{"n_layer": 9, "d_model": 160, "n_experts": 192, "experts_per_token": 6, "d_expert": 64, "d_shared_expert": 0, "activation": "gelu", "moe_layers": [0, 1, 2, 3, 4, 5, 6, 7, 8], "router_score": "softmax", "normalize_top_k": true, "routed_scale": 2.45, "balance_loss": 0.00444, "balance_bias": false, "init_std_router": 0.00802, "lr_router": 0.000526, "n_head": 5, "n_kv_head": 1, "head_dim": 32, "vocab_size": 3903, "norm": "layernorm", "norm_place": "pre", "norm_eps": 1e-06, "positions": "rope", "rope_base": 10000.0, "rope_fraction": 0.25, "qk_norm": false, "attn_scale": 0.177, "tie_embeddings": false, "parallel_block": true, "init": "trunc", "init_std_qkv": 0.0552, "init_std_o": 0.0, "init_std_up": 0.0552, "init_std_down": 0.0, "optimizer": "adamw", "lr": 0.00192, "beta1": 0.95, "beta2": 0.99, "weight_decay": 0.19, "lr_head": 0.0102, "grad_clip": 0.5, "warmup_steps": 439, "schedule": "cos", "final_lr_fraction": 0.0, "batch_tokens": 65536, "seq_len": 256, "doc_mask": true, "train_tokens": 350300000, "steps": 5346, "dataset": "wikipedia_en"}
Below are experts of layer 3 (counted from 0) of a mixture-of-experts language model. Rows are named router (the router's row for the expert), up (a neuron's input weights, with its number), down (a neuron's output weights, with its number) and show model dimensions 0-159. Each number is 128 + 24 x the weight over its row's rms, rounded and kept within 0 to 255. Numbers have three digits each.
After each expert's rows: "raises" lists some tokens whose logits its average output raises strongly, later layers aside; "comes after" lists some tokens at least twice as common just before its tokens as in all text. This comes from a sample of Wikipedia text that the model never trained on. Tokens count by the router's weight.

# expert 33
router:137112167175091120089091132140130127127146089115118141157137115094112122112097151129112133109137111112137120124130102156108108156142081123114128146113116111159123154175132167105139125117150128134094158149175078165102133087130140133116141133128133129136118161105127083093156132108099174104145127106162119109186128126137110111109142148178102160075106130155113130118120163171146136086118113134125110174097153156083173144131159114128174112145129119119149156098139124110177127097112121
up9:112131120094152105143098137166148151137095122119108100125091155113167129117180132161187166141106167111136095142120099128156128123116090133121140134121127114076120125188152124133106126121133127156150162152105138183141137162089120155135139129090120129092127167197148135120165133123099095149130151133143095115141128116126102159101106128116144126102119145153109143170133092112121117149156110087137102106099136103096118132121128097119115136121137133139158107103110189135159083085121151
down9:098119131107104138119115134106156112158133119121151153124157087160103157119081123093153133085118126176127130098150078129115188127132128088150113111114136103113170174106141101129105125169103135098178108144096163137123130082100174129128139150125163145149092088085133133128100115148115127101106103129106175147086119130146138150143102149141129117125126110128149098091141158110153118124110139173098135151125113139113122151135168155175126117153118147134148161128155162096120119165090119
up10:158151108123115130107142117161127152089126106146102115154166125123141102159155113108083143113123099140180109078107145115117102142139118109132132131113084143139133104142119118184096096103132116105184113101161132112095133132098125149109103117124143149137142150163123116148140181157132154159121137099131158104176131128102120144124097135146146074115131104139096116108126105133140123136130124147147157141078145179103131134146075137161142141094084175127149125098159162142115144151183093
down10:180102120109104122120118139154159110086136101165139158118149119137107109149118097137164102126138103151122162187101125101138136143147116126093123139137145115129094189130082152132132141138173164121129098120117129148062107168124110088118150111149096190162168151131098107139152130129160151132104114131128073141121109115144117108177111118098121134140151140118151102136126120127173127136101100134120097119104120076143108163133158123096157137126112152123132128145135098107123131164128072
raises: "t", "-", "y", "s"
comes after: " B", " b", " P", "B", " M", " p"

# expert 179
router:159109107117158099124113175118087131131153118119138127146137152125161112141127099111125137074151126150130157141128158121091138111097125148112104107148127127099133135110109153126097167107101098118116154143095116123157153095183120105160120115184129156149117151164108118149109120101141114131158160116069135155095114125119136108146102119135175121118172119135100143142133159142101138135125127141130135127128141160045143181115100147115093111128091099122182129116156105179137160117170128
up2:157123153133149133109141076122149137121118122176099142148147142119123148161145108109117149118142111142165106134113138123090132148151146125108114115120158109139118127091154167120180168133151125174112102146064133111185104130135123115118117077146119145113136158116120096148114151112126117128162129114148131139117070113082135146129123122094185166184155112145158138137144151118106169126121167146119141112111079094145134109130122150140114123154110087192093143109111155102139107093137113
down2:115102106154133117152119132136129085148138129105115137134151142098127110117112133139125101153167140129138157154116154156156123128144126111142181122132097158169105117122131120114086138113113153120097117096110107114105103134107101141119127151123143135099131149117143162107107157162126120141084120110097107108090151073135155119124139104210091120122137127118162108112112129149177137201103140129148136107129121142078104172163176089127099167115118130110135154200137137088155135138132118
up3:121117089086080090080126152124141092135154129158162130104133148168129114146128110110131121137121122110120134120149098103129122193146125123142134127142168134099101130136087139102113105134125077149188074138123153175129140157131118107142154125149082142121149103156153160129093162151144112103163144134119129161117128092099123121105099106158140157079142119111156153140144107108125126092108119105104166141144117117123147162140126131108159148178133121099173146099146073159125119126149143
down3:167137144141142139109105110134135115136131127151114090131118111095110087125132125137163124097102139170119098194126174171130176108135171132160160123123153131158106122111115126125131104094173158101131143108126171095128122098113132130108120114118121136088108132122137087121184132100078153112139130101163140118142128120120134098173153129078151131123098148151122166143115190084133123124164140125161141144093089156191117112118111117154096103131078138149126115123119121152134117128106109
raises: "orn", "es.", "es", "\"", "re", "ant"
comes after: " |", ":", "-", ",", "|", " the"

# expert 142
router:134148136110153152164147134113099162099115128120161110107144133166158107159105126142130116112119120127128167147134142094096138160105126141165134096127110102122122097098119105190125138146162169125144109149093177109103127085148122093154112160147082137120120126144106111181162104104167079115114132163110085108108151155120119112110114136125098121142154097152118107128097098126166097144141147146176132128134140155143119119122104141092081075125113091155139111160152135165143155131132166
up2:112142151082153123135130123144116147081118178146099134128147120111118131150153138101114159117068132147159146097101125126160107132135118135126146145134139148113126149127133117099147150124152125117153096145135149114102101095146147146129137094136152111103173146135133148138161119176080108101162166118089127168143090138107085113109100119141136137132144150151135165137123063127107089139142093126156172129115088145110108149102134116103094105136103119182157128121143132166072143111169182
down2:151156110117136148136108153119099166094132152114158131134126135077122148110154122113141136111108095130174127174086095159154135134144122164147154113148124166108104125074126135096117124117079124067129111154140110132093140115148129135136126114089138098083149102159083147133134124124144153146135136144139094105108111117168111171156130168160088151086149140104119167129141103113140089154133121101158122122149094127140133140126162148109101167114139132169124169106070176108130131118131123
up3:148128073138154094120139117090141132127125109148120160113098103104130141130171127119138128114154100139157098138091124118118096123133110098147167139085110122148126104085147106155129139137153120120159110165136124186153109093137145180109106129146116129096137124117126127158195107193136129139145149127188149135113111123107115097140107187084158134095140133119153132116093101110086132087148129117119156114137082099130110093141126150104135146164122114118135167111135133116161151106159160
down3:145110128123096127168176127136134133136133149118141097146150171122122123112186117135127115144128169148130171145104095138167136129127136116135090146149122139156115137135148113105103119138133146126156108156130112125128072116137144140118101130128097156130175095119127137107066139143155145100083158134095112073145123114134075158168112142165130184113125128091152134112123119117122101129084142102109129124138044104113182111144139152115122110129105081152133134095149134126103163145100111
raises: "us", "v", "is"
comes after: "-", " a", " and", " \"", " (", " the"

# expert 188
router:163137153125152148129119149123135150127108131078165121135136145114138139085117147137090132151117142123097115102145128127127137135121133164130109134123124148145127107099140154159098120093152135127129094114167098108120120151174148123146146147091135112110153110159086095146111141157150121146066143147174089070123118134129123110146084147102110088087175102113141139114137144127190133162138097106133205128101131087155115138162149093123105108113168116104154106157156113164124136122130152
up2:127096167101124133152111082098150124111117064115121130095115130083135100111115114139144125134160114128171150072121130096145120115121101106128176129129105104110091108122145115141159129117137117171130145117107125115167165141122180134160107107146104099142140142139169107117111104157061183153139134135120108142156147099135095107096119165116125097151130103133141112108110120106170106107139147117097124134135161144119084161121136143154126148149183145131084103145173119146139168117105113
down2:107123143133153117092132143181162111117115139102130104095174131143147124141131083134112136127133148148128154139148133108108149122145129109155110123104150145094117126117086113131153095147096108105148125129107103145145136152154111162116120155165151148111148149124160167117104130118112141138169142105110121122136172118127118094095115090100141109101117057120110150152133175154123091142128128127163085101112142175124094091122116097108151090131161143127088169116176189112100129142165085
up3:154140075122128146118174165150141134138146109128106111140133137123099091114168158125109103137132120163129099109114191123128127151100128145102110111122103151121135121128144101146115134137136106139173163099127120120131093119145119122137175066108139149182113126105140162141157143189135084157123141122108125098123114106142111079116127168106123113142127148140082149132153139149108123118152138110092158090120088109139162111129138136107178127157076109137121072143118167146167165109113145
down3:139078144128119114182131120146138103142131096090135137185129151137146110161105142111153083088141100138111136146127139139157129105162135127122113115121110157101116113099141141120147156111130163100079104149154143147135127125180129171178127111138157147106144094143134132100135113116115137136131133144137091120136105105080124101164147133154089145109133128104154111131153150132143122134073150120168108109118119153089161134110160127105067113063144075134134152152162106138118105126171097
raises: "e", "p", "qu", "b"
comes after: "\n", " was", " and", " did", " had", " were"

# expert 17
router:114127101124147126148109143100088115085115087119174117168163083138100109171109124124168105077108157149098178144104145144121107152107088105140123104124089103186174113117159152175162169153117168129152104127137122103180134163109105153100142153116108127101144138103109116136120134128153113133097129151173135135099153149117110133118131151137105127131140089121154126125099116110153152116130105130111143125104161115125096164139108132116160136111121158142102170121120117162100108094144108
up4:103183130105165115106120125157108085125134119119142140108116138154082113170134095119148140152149101119166169137082079173131098145106123132144092130100167098121162094123148134128139128119133120159137167109096136146134115145137137107110171108126159113161145156133125169138145129111139125087163157149137104123129115152070132147092117139090154085118136129130109095111136121135125118110116127113113126125104116124039140162165151126144163107132160120121183140095151110107115117123093116
down4:124144128156167147146106084170142148107154096115132092099167138120146079112132113140178135165134149102107125133106098137122120160141173141100112112147126131091147183128141139083187157135145118103110108127172104078130098128143115140127101139136114094103093121136155127095129107107132142080149125120118119149106089128129098135123130087140114119191142117146128145170127118125160155107123149159156109114139121083154148116162118124120175138130106141093151153108111114149148099122091094
up5:114141128122145114125141154136146129112119168117130094121130148102138109137122168173158122129144120130149177094130086134126144131139119111118156148111124094156146108133111092155134188125125141132130113106077137141150129150131114139125116118125067104095097138160167187145139171143115120125126107125131153121132143089158157121066122181153116134126106130104100139153135097108105110078180142105068149138052119151134121151135146151142123119129168107121104148101128141121118142136072136
down5:126153131105103175144107140149159160116134108166149126134121119122124160090099088118118148119094086150141149121156146126080135119149083140172108134152106130147096153124126152165118124189132132126144103108123128059116167131116106158128118147141127145124168114149120131084104120104128095134123165116110124096104111149128184098156115083107125136122163136115133132102104157136105094132162101141111171085147162161187140126153102134165114134136103095147141126078148109128124144126124125
raises: "iron", "i.", "ign"
comes after: " |", " and", ",", "|", ".", "um"

# expert 110
router:165100119107135123151144114101101112129152108158149108141125124108162115130117153133156142125178143143093172136145123091135168148083133133152137140135160090134137116106119105099126128136125138149107119104106134111138101101172110079109121087123152088180086176086181142130185128136103090127116166169112122126143153112123101148134154131115109124115113119160131090165110110136148096113101163134159105096129146148101146100103124082131136120151162115150123105146150160092143161090154134
up2:087139132112167141133115118117167172134132097161115111119081129146134136122126129149186132092109173129111143112128126133103105164145152143083140117158154115135148096096098131092154143096120110141131113127087150144123140098161122122137099143119143104139058082120165171134134148128159119127152137124176174134149103149112132146100105121153162117154118084124122128148113101130101178105147098129111119094122119159116108121143142123123148123116148079123104112121186150145087143093175113
down2:128098121143138153150105135111119077093146113127098062140105159138128119106104128118140132117130141131087140142156099136152155131121074121129107096120119158147124069123143138107119153121118148100077089177107141129139129112181139147137117120141138084116130102133145135068145131112130083130125157136103093122156145175136141104144126117153118113129118140134146102146065142138126178141126162132157095118118110138159113113122171115102142121158167158182136128134109152160146133188131153
up3:132131131115144132135140110139134142133099113135155176125117101131117164115134120156135143124121107156129148123147119128111100112114162099106144166156137146105129112129093111081162165140098119144138127134103089153145118099155147112188142104135102135169110141124144115124113132110102105169199117107128167124113126139132134134115138127100107111091146141165109142117162153110132174066132105140150169091121158167102159137149154113150137078104142080125139114107093160119088118132105049
down3:210156122101081139134099118172158102166180103169138075082149160155123107138114137131089136118126107125142167152148099131131130128115141137121087128150115142135131103108080135122147096157119142122104120140113125145113116125122142123157120086147121135132154141130121088101108111149129145159139137131126118174117140125135156105153104115138140121114075123128136085138165129072146143145087094110108097167162096112102126101119142133137159131120165132126139111136118102093144144199119139
raises: "re", "er", "per", "lin", "el", "line"
comes after: " E", " C", " and", " pro", " of", " an"

# expert 148
router:116094143119181123139089140094105119130138124128151162141101134140145131166135156129108143129149116111104175131126161100129136110119152146139109120140119138169154128133132171100112138146103130111141148109125101112104132138118085113117091142094155104122145133076142138108118102068143112104144137153168129103129119126134099132125153098110131087125137101161067140131131153147128169152121154111166159084115121172096156088124165131145096072110105118178085141136140115159185160102120125
up2:135133139140113134152170112121135121117093135138106119115167178142134134089168097152133137168107149108158121120133109114141145112153119124137135158106112155120111156174105153162108123137106124165176142116120150116165120105117127148120141085093157136106128122152153176130192153112107159135084148135140103118116132069159169118092170164149111129108138107109093093120131088159120110142115141118162154110113133176121117065121156154149113151065135157138114120123125114135147119142138153
down2:152103140122100160146103119135123159077127128134115173108099105130133093114135159136144124116103162130179138140159130157136151118100159114172146180135073133131149152073167167108111127131120098089133125145131103110107143167105118136173167082140154120106123149086085123135154140130122094111154121163152127072081133139172154138114124111125148153126092098151091108110121141102114168111153146153151159153145138129139122107129111103119099098110113143139126131141121096152151147123107100
up3:091119092107154139070127119134155118103117096189145140168163126155122118120171135125110105142134085160134138117092149143110110118098096160124142192130095137171061137131101139085133122110134098152119101093125074126095134163116158126145127111110146134136135068106128141149152125117104175134154139106139130104111164169128117133112154125131135109136094174145114137122131103152105112168130159103134149126147167162139122179121120142091116111145109104109107118143108146129131104122117138
down3:094132159097136137130113136151098141131141147110132107139122149140126112119127118140118106146177163111142126123177134133097169135073115148147101128120120140116136102113119145102110100131090169116121124097152145168129135096148124120131114045152170126157129160098117149107133049121122128159124116152098144166134127108120157089125100123163182112082134130124128149121141129142106112089090102154139124120135160112109122127149139143144153113170137115108154103135072111146156168153184141
raises: ",", " with", "."
comes after: " S", " of", "S", " G", " C", " K"

# expert 87
router:096085156159139163134135106090151130113128115176168130141169124106104174112130104101160132080132102115124127117152128122110120138126127137132142145157144125151104141131094082110133112096133185125121133118140148095121110103140161105120141111127134129126135092156139137102140167124172129104147151103121113178102087103115161190132159128100130153136136166177092142139135171122118117067100129130123092117108099159104125104129114084125097079138132135148143120164182104117149110133120134
up2:156120083105120115103131101114163098139130173139114126134110119163139134112177120131123158133125107107108098128088169127129124106133111137119115156130142105116124142106081113136140118115106128161130148119138162130097107111185112150154162100120108139127109109157170105158127153147156155161124181146146146127134091120131128141131111143175140158154143108123135092107129113093104099102140108093131102149154125172141107122129104102075161143182128175134094126117178109134151140085181078
down2:204135112093155092089122126110154102132133126128109181138117122125132127113133135134126111155134137129157112109113089140147129136093146133097149162140097131125111161141132175076156150126152174076126125112102131093186116127166109103155176150115128123126186157102093155128116105076085118099140092154098143117143123121148134138116142149085100134107142094139136122157108109139134137111127159155135133133135104096159160131147139108151133106092138137153124096106123133102110163082141140
up3:127134153108159120129150127135152137170141157149135161133125111128120150180108085109117115131140163141170129137152150146109125140165145119150077129088149134106136100126120117078105094117137109109108143137124153153124108075166159077127119139131114110097065177120172118149163119164123102117138126088118135126121115089172131167125134130149106115149101136129111130138125085142073084100146155117128093133105135167129153120104130130119138136114146067131096096107146114154143100101165112
down3:157147127135137083120121130133163114159127152113090177144119160111142166120112125172092142132162127131134139130119104116115157098147124142137097165143117114150102118094109109121092137127121138060126117144079070102160112165108155134083094100139086129121129151107137131066119111148165156187144128125127113129136133111164108170167090103102113141131109102150128114113124141166155153100155118139132086118128145117123109133143120138146134160079135145154150164109140107087124126148114166
raises: "ters", "akes", "ails", "es."
comes after: " in", " to", " of", " In", "In", " from"

# expert 101
router:097167143096104156120149139164095101107134149148100182154089119173168121145161180127156142102136109119101114144129103139115109115128118078112135169077113103099101114122140112084127108121177109167134086103140102147123155184133126120115116155120131137124145103146095141166122147110120152157161142098151132119107124119091103134118118142150165144111096092168162159124111097140156118113145147108108146124128170086149119125090128130109146144121088148117137116116157159090143139146115138
up2:116157098078088119122120111159108150122136128162105128134072137160153130098110116120083106109118139122174134106123119143105137130127156134109088104155109160136182142139146163133126124111131089116169111145146121122162121152146112095135096086084157109112108139148128137124106142113152122124112150148148143132152126094117112154103101114096168128155177120088094146136125105148101125121162118114119147137078116120122144130125095135169123068117152093201121105123076135134122165106095132
down2:109159085093124128128177156143116110131124142117085091123158044136142112139124140131120159123108116144143109168144100146106130161126142098146117176121148111154135107157124179119105139137146130142121109134140147124089084096090091130174172135106103126149157161146116144104130152130128122122134131108166120141127130170091132100109117134140129086137147109176138120108118110107137139167142124154121162139158149136076127103128158092087174124130114089106112118137122144096142063139117117
up3:086138116105129121137134131132132121084162147147118098118113121144107121105114077127146113138092118171116130138124170107114162131160117122081099164228120144133169110189104137166089131126101108167116097123137138154120106113105097137115140104098160131146123121119115134089099137148147130121150130138146199140110104157171112136139110121116133112133111146122126106119152129154159127113113075092106140126116128135113135127142144120091094137167161098145086174106139124133157144126107145
down3:170154165112124149131089171187137114127115136126143131123152153140146128144108146086099112114104127095119110140139122157125123154144109167111134150122092140139072094141094120122127103131126123091114112109104161090140119102120103164122159103123103128099117115157110171106089155138124081117109121112106121140097142132109161134166173158137118153099083139114160159116116166075107163114147128121081144112150128127185127139125124151131173151137126125147138117207140121114150109137145107
raises: "att", "cle", "gen"
comes after: " of", " in", " to", " on", " at", " from"

# expert 28
router:130114163115130139158178109154112125113110142116128156141166124111143106098108110121134126084162095122070130140105101153125158108133114165119116145134119090100150133091080130106107148123160082177075151107091181137149080091121129099152105158165137106153138088147097117183124097112130129104132169145145109133109147140100133110126118085173147135195096122112143159145130116107159115127101109108161140098153148133157142125121113134120147157118133144138124152138134141144143122104132130
up4:107113098157121155116131132146092128128134173132114132084129107107137106136089132177137129139157100131114161123093076081140141123139168147104156130150158112137118129127142151131197158147138144116126128159136174125143111115121133145177139137150122121140092153116141119125161167148135085134131108130162125130132114081155109111136148096150115114125156103093142114140116101137118092113135187124161141120099110104120074129101140078123137089181114134118169126106088132185109132144108090
down4:125125100087165122094178165090141111093148096125160112125129163153149170140146135070093147112140143157101120107123127119159102124150128129139121172126133089099128085138103113122088133130096168177154108159096136117100169157109103157149158129131138120126151110198118101101148130128134128130162102116137116151142123142116142135138133131118151107152144144103160102124127129114144129127105084120162164088163100121125119083119156178156143130127131138133084125115116103158080108126113106
up5:105126115107143118131148195120121133121086093135102134116129153128129154107178114128117122129136118140124155109116149118123134121118128144088120149071095136114175130116049100115107148139136098159122126116093144147167132103165120112124128156103128166154141118127122133135112109127148144141108151088152145154144097113123076114093121090152166116121163104123137125183114145126135134122118140135122177149123105162086144157126101077137101132159137173131087159136152099087094091125169133
down5:098120101090119121131088120119131143113175123143146100140137141119115149132118124149121168118161103145122150093112093143112155164126106114135107103154130112102147094132173125137134167171148138136134113122094131146121186105134091110151119132137171150126114143149168100116155122107116109098131146125123110108072147145119161099152151127163088121118120137114176127118142142108183130135098162095195088110109156131101117099094096132100113185122150146112163112151121134071130156105146132
raises: " than", "\".", " that", ")."
comes after: "-", "\n", "|", "===", "==", " C"

# expert 38
router:118154150144108142100085154142162108136112129100136160099110115166121099128158133190128133164143130129126127096129120178110156096110162145124117158112089086081116139177118165133127107118156112134167155141107090135140137127107148102130107085103119105150167131085152070132134107116125143149130120121119118123114149152113126085119144174072110115079127163105131151103169147169121140136134101115131120156126185122114151123125158132165149117100094164112157111139115107127116120114103130
up4:098095156110130115091111103104118133158139159147129162104124124127125132121082107122148130152119114111165092122122140122114086137098149148133120126130148106131133156141050117130105119094164139100137107136127135115130149081084091133157114141135112116161074135138181135140178146144129146132114140124163158139155108083131150160106119126135132141155103136130113113159146135074077159151152107129111119135115127194113134140129109121165118205139140094140155156157146112086107132144113124
down4:116118105095099117146133129118134127165153089139154156124113100156101142170135114144119086139169159144118124114153090128130098124153125124116110137095104088121142121130144160077145148149169133132091158147146127080110168142151067143136115145114108169126114131127152123067191105133151150154100154090144104084097124156166153138140134114091133136129169121130113132086150110116136163110118119126132124088125150131105165140093143124083102144129138103157131159123105136149112166155155109
up5:139121113124135114109135114144108135097090122151135142139123162124106074149138128153093063136139135116173181124102120121104061127140128099154136085134125108108116124134099133103159110123119132184142107149150125165147130116126129116141136126106105170112126186125135112105147146146137158152143143128105161114187134121128108124151091139145127143120164159131082099121133153140119114156142146122127132136145155171094149143096121155134177074094088119134143093127106174154109128139132067
down5:124107118147125134149080084132121099113109103168124135124121119097120137111133162117156139168123166134109093167112146148124139107140127139151127163075138173152138090143083100120131158105125155168095109175101137129121134167137125155095104089103150163143153118116109120114132128122110079078135117095170137158136153074137137146147140141144136094171116137136109148176109138091153123125122138146167134063111107089119136115128134151156128128151138158093110111083120149142102111135102134
raises: "ous", "en", "oc", "ur", "ov"
comes after: " M", " T", " B", " W", " F", " H"

# expert 57
router:105108135159162135170105176171137101146133125107173154095084134086131133148081143136127145127124104128132116163133087133101119091115127142152138174119138126108111128149152144123168107106149176168082142102090108098116111151130164114112118113148093110132152135109139112141130114152075110157109105180124073088119153182170101168139136119144115104108139091069136125140087147131149148133112118122131145146148134143141174135115144144109117120121150115094145143144138151103128139123108118
up4:092088090119159076107108151156176156150110127114136160156161137118124126184161091117145154118128175125145111096147109133105119132147151127126128131128097100111102118138106145123183114124117111126132114154164079154142141075148131117088119148096103093143127106132123165119096120144134132107116135129104125142135133148118109169062119106096109134130110104121078114119110113147146163075143173154080119159120134130123153155105123129157151144092119160100136127113134134089088136138117098
down4:181135126097127102109106121140092105141139125111134117066152108132121139138172126105127142135126150075123147136108164113108088165118125137125132135119146116108148154164134122163117116182131122122132162173112146122130145122104110068102125128111164158118112129138137088115120140120096096185099181160124108086130122112130126162097161124121113142098144142129133122099124115102057118138130079099142162127188164136088149114138136148091163151158147117155128153119122142120125101157128127
up5:125127111132148114134169133134155115165087109156089132096119114087125183130124126125102144096119133188149161090110130140145112092097153138105132148140128130129125133096164125113110088086095160130140056128102129142139128160152166159135091100124087149145124153119176157133135118137107132145111141144148147159116137104112120140095111080173141124130134133100116159101120126113131092152142167166094129099145132145146083146099106167091126139108149111107152135150135087088138158111117115
down5:121121103138110143146153135143142077113116133126092150137168172116126125086124167118078178139120148152123151096143105150113122143134159137157080151131093129067153138146122127120153092143068087155159105088126145091115131143086151093146129082160145087126154146139090124144129123166126167117160073126136101108127138147126107149127112103118143135115134142109105154142139136149137092137149121148124153118178123156116145104100188122119130124113134146119121151124125110089148084134155130
raises: "te", "our", "to", "field", "ari", "ar"
comes after: " D", " d", "D", " M", " 0", " of"

# expert 138
router:117083142157117132173134122136100132113158106155124133143128126111154104117114103101124096102157129116101151068129120123143140133082143161112106122128132132094117152099140152072150123099138144134081103115112139116150106119153145109194179120146128125119133164109104115139159125127129159077108129162137096096184110113141153108127126114148183103127119098096153114165100107144163112120113126150105153109155126164145131163097072123093158149126091136146123134162136125162129131096161109
up2:158131137130154115115144128144092138115099148197095141097109141113121135126096106074127123089101105102145134129149120107141139106108125154093149077050136112156116125149120114113109123126116159130104101108117134146124140105135119112130148170167151173132089142180127184117124134178122134143111120140154131126100152135137099116129106106144104079162123087146087159135114102129122156127122140133120092118148064137133092094078132100156141145120099136165119147122152140143154140115141114
down2:139125154071082149129114154126139105144136110124111136139162153154149146122138134139121108149155146071076144099134174132136099131107156104125096098126154125071071147135145167167101122164132085077168132100139137130152131140092101151125102137094118118135124157142145094120110109141137147128112081138144094125151134092115134119115117119136136171190163181135138143131127151099172133135140101146139115131102089110149134143131088150144137122128144150075124136141114135107104147126135090
up3:103118098159113082071106140106154136123110134135118134118123111144080137122107127121126123201138121112135117113125128152162130114159101130110117125129124162173122134117171106135145095128142086113101095098144145107137127128147150178126103126102132083085129122127139123140136168164104142171135102102121135110154091147090107135148122079142126153113157069122187126151111142104127110143108159151095133217131148116137085120124109115135149155092129146140147110130091142124147121144125139
down3:127180074134136125114121149168130105111148132125126116109124095138140152103154136127168124139135117145113139125054054085150102137135153139152101087138134139132151127136116113101142139155107142112091144127131101119160170163084136115089149150111145140097179152176113145091131106143120105117100149091115113131114127113168124172114150140094116107138143152146128150097127109100149148114112140124106174117136111136153109146146158102154113115122141119105108111160137117205154157103139120
raises: "\"", "un", "\".", "\","
comes after: "\n", "===", "==", " ==", "|", " ==="

# expert 178
router:154135145140141117151105122154127146109121131102101097113148115149135128133154076169099121109147100112133162115172143114123109106088113155174118123117099089088145128166124144136115157141098146126110165127100152150139118128136150140111107120122160134119119150130125101118124091097125137134147130139091117112102097159092162140114072106134127123141185079144094114164104111142138135142122088111157087138157113151090178149130123157114093076145137154112157147129181111140096194138127133
up2:104126123088134148165129113128107126144086145152108124135110165110129104156123114116082130125099134101128112089114175127124158116128100142128128158081175116117116140130143150113161146104087128131116129159117150130137114127075115122142131098146114083137144192139124134137138127158108159132099133166133132132147137138092088124127140145135129115099169189110142081139107062088102083084110170149106125105124145146137102153106133156144191124143126098160101117087135144133103130146120101
down2:082086126130091167143082131110098112144160152138149072140084102191110117124091140098143133151088131131105133160096137134163159127134121144117138115112152152144129106141092134125109098093097116103137138189116102114126120143113107123137116102138108077127162135156091117170124085130108121116127150149118146139179159106125089148123160150138154133146110119148130100135135122124124128162122164164123151166114115122110161114125145100108152142175125093128158108186117147140136148104098140
up3:122099123108169122133127168136139126165124141104120136078170171141124121140139121112181136072137123092122078155111134107159098113126143135183164137081112128114114119127132078133135124148113129143096148136137160161136084133152160119153156091121132103133150130120115122154105092135139131165167162106150132117134107201082098144126127106110147148122122121166113107121126107128138131095162135085137114133153118104107120124147116130174112104165095166178137121112122143109105119091108090
down3:143128105115173124126117117146104119152150189125121101138132115119098126126126108154126157114109107129123100143174132129125125084145151119196095112148112139128106124119117070117155131121106122156116126116143155124085094127157130123109117130122172137091087154151103074124124070148172154089144163100163138152133129207160117139164133142138100152115096113170082141122118123137134133156156132087136143119134109133141169106096152147107090100135110150134151172133115142133125114110121130
raises: "c", "f", "b", "l", ".", "ces"
comes after: " |", ",", ":", "|", "-", " of"